Weights of a small mixture-of-experts language model, trained from scratch on English Wikipedia.
Training: 947M tokens, 7224 steps.
Below are experts of layer 7 (counted from 0) of a mixture-of-experts language model. Rows are named router (the router's row for the expert), gate (a neuron's input weights, with its number), up (a neuron's input weights, with its number), down (a neuron's output weights, with its number) and show model dimensions 192-255. Each number is 128 + 32 x the weight over its row's rms, rounded and kept within 0 to 255. Numbers have three digits each.
After each expert's rows: a language model's description of what the expert responds to; "comes after" lists some tokens at least twice as common just before its tokens as in all text. This comes from a sample of Wikipedia text that the model never trained on. Tokens count by the router's weight.

# expert 26
router:116194083171112171142117135137155103154145184112124139148147082149123098109148160125148141146173115109158162129154152097068123146125073098124123133085175062160071089137090048183116066166183150
gate0:122088191171096128136182182112119099073111097134113150151170119132124148129079051144075196143157138131139114124092077155170093095063153088117078139130075199088139169147149145126117149100110148
up0:148105194085113104185107126107105167129125159105095155149179110088159110135131166098138130163130141123114046174151138125103152111129150134192106100120192137170166126126153111124113123151093130
down0:150180116107151128183073125087184109143078184121138128079137157073148131122115086120164091117121187105127121188149089119131147106150140176146140157164160085144128120082131104164113141199075107
gate1:094137227102099087180153158171111165121143162127187148101152175142185105114096110099119095116093135113095108115115152158063110109145164155136138156186165078152117087164161133080139137132149137
up1:167163144107081070149175098110126130152141124130154162200144054100182191146165088132104129134170137096138102141152120202073099141132127140095122103115117135178126148120123155158104160143140108
down1:121091139193163083141167121170130161114093069130073118054102121194131118145138108137201130200095157128162192111161119131104142143076062119155161166120186150100125134151159113147114115145110157
gate2:061180142122094148143128112140122158123086168121136119103103134117111092139107117086097111109144158122155071109082180085104124098159175121164131103197085180174111129135103092073135106065154201
up2:103124123066092103133160151134128133121095146122152113208117146055090123077157120151043111177100153125136121087172104145109165101116110130116173177129111126106182116095087182098123119139110123
down2:139134140122158098176074127142106138174126076105145136101137084120143107128099122087111161102107164150096224122114142066142168085080116135101106137132123068172146120153120123099149100128135172
gate3:147173127142105131121095127125112141176130093158176095110158146113123104079144184083061105154117073117080114175111165138107072093147159073143111132134095143134142156149105039124126058107099095
up3:114146110122091106121097103083054174174139075139119132135110080078129112102163156138078134160102093146109134158176093165124077117099091072114131110132130137154143122128120040145163067054132068
down3:086088174072181000132151093050128091059127105083115121114132139090139139152165138109157132112139106129146175136135128105114125123084085135149088101126142162092176129117122181134136133109137109
gate4:085158118110080095116214147125036143172168148121100103147175147145150132149152117091085123196101114059056123163094087104128154111131153090155142080137161125125175134111192101161104131148084131
up4:121162101122083104126148085131102180177082143058204164150125113130126092125159186082151136121121160122112105165093114173144131140122101082144119150129191108162103088160138134191117123095077108
down4:135069138113093156098144165130174119140128105174138109056135158110071139059081111153154181135082181133152071136165134123109134104150139131150126155169085128105109121123105123089184099111143158
Line breaks and leading pipes or digits that start new rows in tables and taxobox or infobox lists, such as "- Order:".
comes after: "\n", " |", "| ", " | ", ") | ", ")"

# expert 28
router:114120078127113148112117097131151101158131159179123064125072113165176051157150112150172159125067119170138139091139155114109136128115100135086117111153186080181159063076104036137101116110108155
gate0:132161136147158087136048199177122116128100082078118106127175194115163097073129114122114159102134067122132117108090137095075149126152075132117179191191108129144098098184123052120111086127138137
up0:118134151101097196121174051084161090156160143163117129109086076106083155115113109170165110114154181108101111133148119170140126159061161131079077109141144173131176163051106178106087156127156134
down0:144095124177164107105103144127095128122158107125190127085026129152097094135083149122112096143136141076131198175122148166068138189176113121078161159094109117142132115133124106119099119154088154
gate1:094104132195077118170121178160082118188143123185108162118155140126096169134196099123125122132110130101087175213134117194171108110142090050129127196176144158097144147191112171129110150118118121
up1:102140126094120148132099176091162071149153117171167106158151144157104124114137119170140111153123173167161122151155130131104170158094119116111111112104098164135120113085136058182123105136126148
down1:174116207141146108136130149134073135182126120119137124128121169121131136135121153084121148203116071083137124165067087171185132121108111138136150153184120094092127123166187117086147114057182139
gate2:088164101205109133086045158185163155104135183134133161095138154116153127089123089138170172102138139122158129172129123142120119193158138096131106116161115143123145135116197086141120144156138194
up2:131118094140154083144148110085090083118098064073148111109121130124096110119165158195057131115155095125160073169100138113101116122096124154164144167122120104160081150065104188145165083147149092
down2:138106132110124133113104099070105133092148107185146060159161153215138070194124124135123132104090096117126145105130190095110166130113135160151117070129141176142193126096107075148123138184118188
gate3:106126155135165069158104076074204158097103095113083119164049106180112103119163181079196116116076085111119106165156090176107109081054078168155152146126129091117104117159136105106104110118146081
up3:164139136120120107122057096137104099138122148133120157066101065178134143149114159152156132104134130138089110073103124163174130120123096133143189160107099117056123150132134085103183195131142132
down3:106099114129077119177144136161162156181125134123141115112153143092156159067107077146120141096129096063158136111147171149145126170095148105098084162157126105139116158157127103087144140117108159
gate4:079101139125055141142065151095144120110083094152118068125077093117140098179097120064144143103134086186096160161168145144108110085078148067156143071073117115108122117128232077128040143156148104
up4:161143198127126147125153136143079126136084127178204114219123122144098153136134096128143085109080126073145099143173107111146113155131124092138131100097146138137142145139061132129106133134124108
down4:145126096084088115123093174102093159085149034106106099090161184108184152191066134124156091135118088110115222128081123122126116100198095132116125156120106119120193172144102101117131182138095151
Items in athlete infoboxes, rosters and results tables, such as footnote markers, career year ranges, month abbreviations, Olympic, Rank.
comes after: "2", "|", "\n", " |", "-", "\n\n"

# expert 4
router:152083144081109083114118093095117160118152137102106130128119100050134101123140117085117140186192122123090102145140130129136143200102111099110044192123139129143153100143118182091115084152120153
gate0:181087101104108113144103133185110139124157116146142118163217190128168076079140161138139197140162165147087113168115128127111141089187101061137099112159104085086136080142085110135140098129079090
up0:104159122150131127125148067129163106138085177122044141137128099120080174164092071099161107156127102053154154131118093108098069083162150150171084160084113107114138133155087175105105110116164133
down0:121182150128102142180124093142111058156116112074137083130131143142089102138054117142110137133166199114146107158159152150182138087095207154138160132127209113157151136139101058168137088122124133
gate1:135131135123139144120138167144091080126224114114236105154126150129128178146101102175085108143090051138146147169089113127129121094159132145152157074098124153124067085176152153159131094113107109
up1:118062138106151125112163152106116124126157086179176156124124140107159174090140094170111174162126088189169116122150098144143164105144107144142132114092123132107096069162187156127123102141091095
down1:130179162143137120064173081191154102151109122155139142116149124149099110134138092153108152173115102080143147112107100110117151172112068117153195129156111107148119095146134141138142113095125084
gate2:080177116127096137107120098089116113125084104156112112171139147138106086117144059157178115159146087120157184159173173134149122159202183116075110093156147092091180096144133136115084095116135075
up2:116192101169052122093189098111194125152086114130080105098134147114117079158144098095202093149136128072150167105129071130174166208176141143078103149157149067157143100079128113105082141077111117
down2:138148161093121156199141165182112120114142177139091134122197116124162196121126116155122138119141114096185126117116150103169151114137147122120102101150102110088169123174141237110143093135157121
gate3:124118116174115113109138149191076196134123159116125126157150109131097083098145144122116189144082079118118077093082069135176098111145132168150101101157174127127132123177146110101063167131077132
up3:162126129131136140161077120063110068130059085045148130087107089162139128159122141182110080122126111066087126215116149128134122040108152109164158128118150167196124158113136146188181160089090143
down3:185136143109179090126086114121116250115110126150096120108122147078116128090125101095152126166152162075086057069120162055189117142177095168103113107123092164139148153101100202144087065079101081
gate4:136168174127167135109107139125109123179130162106167104129079176084095106136156152141115156088075133111107108051140151170165143129128131185034089168194066100119135125176113123099145206121094082
up4:132142147100122148103074124094218195166156119136173094129144135083094080137169120141107100180164088137089089160096192124122124120072151141113141220114105153171207151140144120177098164202111106
down4:130144118110156098128134188105084121143072131112117142127044158150152140139055149123100161113115135121108112129107093157113158116109145200096046080141160072091091099124127051057124127110102082
Digit pieces inside figures such as decimals, times, years, prices and measurements, mostly in tables and statistics, e.g. 2.30, 7:30.
comes after: ".", " ", "–", "2", "-", ","

# expert 14
router:140118089118120104082105119099037149099093054118166120134070094112164113172130096139178157160132104171110119102145160117114136125140132167189118206133125154107138153158153149118128152155134157
gate0:081110103113147105148071147137138057164103136140144086171155110103084144125157118159080144118180070157098167123117089054068124121148199108110166130125149106170106110160164136145112117133163125
up0:086032130086138152139104148142139098148081125139107163166148120063138137144113087169113121124129145133047154124150125163090104098141162160161127186135107128154087136154175144108146112085135130
down0:079107101165164119123193157135140096092165148148138193073112152098118123114106111159081140109177148145108060169110135209132168098120116098170113124193082139157107104161116121179093112222088123
gate1:109183105177103200143107189143102112089165133156160110126115084140137121164162140094135085194128132120115151163127158154097151122147149135133126109091143123155120136127140077165140101109161145
up1:108059125100120074151143120147084119112143129099086142105107099093099185079094142116126145109145145117136060117115139124129137169085108122105088098117067128140136156145132157110073179123094122
down1:085145169039165155165129155083133129043082086169161115094125105101127126110149099073133180165131151110205138141151160155130126094121109137169112099106130095111126103127083124131157116095137121
gate2:112128161124189096116199161099170109167155125180153179165136145083110096061111138164114129108128076099112117132112113162117095109189167094117166113119054154147162133121171140101139142089115135
up2:125144153039173099131115132090105140135137108105166124112093199073135183102143135168138118140165093160114126120120118208128100102135153116167101122156043170114185096102223150153160095115136098
down2:127088128153107109180106090103136151165167178076115133144097095113129110111153129137104108064150183075105129079068133176159145154141110150139127103096133156171052131147136118131132129135173188
gate3:170118196124121187113080127146138161164119125131133142176175086082141111095121170137131128129144145113085146162128081089122119194075126130085094135154104143148163142168175145149112151094124058
up3:150099135130157124112151157137090129139119114127113109091130164128093148129119116193121096119142066145135124122085160114222098097178077081162177146136143107173104122139127133084149131211100162
down3:085108154165148152130092084112147130161161180121095112164105138118048112171166107098126192066147119135105087125134139112170149130161087161154124116108089105101155111135168031149147192089101168
gate4:152155105155123164102158127113106168152135096134211079109168028139111104147148082125140093130175122062195100127102132116107152095091144138145093134104102150144104199098094101108131115063147136
up4:153143053134137127130127121118100104090112174093171124149204080158131111127095083157153071172155116069136099102101097128137151082095160174139121161088127080081099185174100099157131119180093111
down4:168104181158158121165132137121092154159113162071153201134125130136116183143116083191183100154124145159114161112120074127129125056145111164115160079140186130099104095166175111099113149160093091
A word-initial "s" split off, as in s-hedding or s-ilk, plus day numbers after months, sentence-final periods and section headings.
comes after: "2", "1", "\n\n", " on ", " June ", "On "

# expert 16
router:173133130176157127091094146063123142135059106119069120101135146108154188134105052121160124103148114160144115113116126108140084084118143098159118098182133168167123144167123063165124119163129148
gate0:176066149095156161120144114138123129150140110127155164158186140146147162130129088107149125149140159105124161125138115118146149135105150111110156105160133150120128104141110169108136140118160121
up0:076117110202086143142101088082133099175114136126102138145069151143064101179148081060093112163114138137180143087166136143152138094210131141162118120137104156108131088138145119155210069131154105
down0:156155133132131141088112101138132145124158102121141090073186100202129085119120090151077174128171099092083108124181121141107123126092115158116148146145109103124116173123193171070112131133138142
gate1:160131067113137130172102141166119155154165099072172138133119116147126142164106168107121092116166160120140100087118156148132120179144164121079124164105138137128119172097101130099126185091121125
up1:126140138154116139092115098130101118177143129121157084140157143130186153103126178181169127118090124162117134154104174088163036125133140133174186126139147145112098116126113169143217142180103102
down1:194161124108104180141124146159078165151107178121120137169144072073147198141129165086160143142110177093087114156121078135103150073149114129118138133175104154179117147115140127169139115148051129
gate2:123154081140088150124197093106134087049146195103156122188153139147133131113067198132143054112164115152121138154159096142116084145170131107128126127180148147161054110111071154135103155134140170
up2:130130183121135119199141151147074163150085170122135133107132136127179132164146142129105132147127139118163171130126083153090132078084105140179146152162137150150113166113182099121144051142089170
down2:182106151140118124154138185152191114124094100055176129120127103142125116130168164123098117110160123108157170164124092109185156080143147155136131097089140133216107129111079202095138091124109123
gate3:149127169094114165127210133136149107102206145214083083111202175182109113140151119133093121179132085150116133133126166088124112162124123062155137106177145126139122166096070106141142179087185117
up3:084084063154165080126161098123144109034106161127123168127062189112127114094148145121080168171135192126113133181112144211114212158088102120154106176158174123136167179176122170084088149094129124
down3:182164105145167132083081119155110116093184087156207112089155128106114070157130121081056114099170168094128113128133138071102154125172110143124184102121153141101100160175100153112055125130153133
gate4:073128134095107083103091115144122119164180137045122088147135151153107111088089149135114172114094081107107092190088169147159132174045046123198135100199200091135128162103130176150063176099081123
up4:123097129134052078103115149103080140152138119114178116135187169094173159146112172075140142079137099140141118148132226167156129139070096109205115158134115151095111184114155161127130157097088086
down4:146124140100166081176106132139146113189108086139132110089158186134093187149136083102105130164142084101117032117146126121095122066092075118121141093129116121104103129107125095196143163156139115
Capital initials starting foreign place or personal names (Yanya, Sardarli, Zagorje), plus line breaks and heading markers between sections.
comes after: "\n", " =", ".", "\n\n", ")", "=="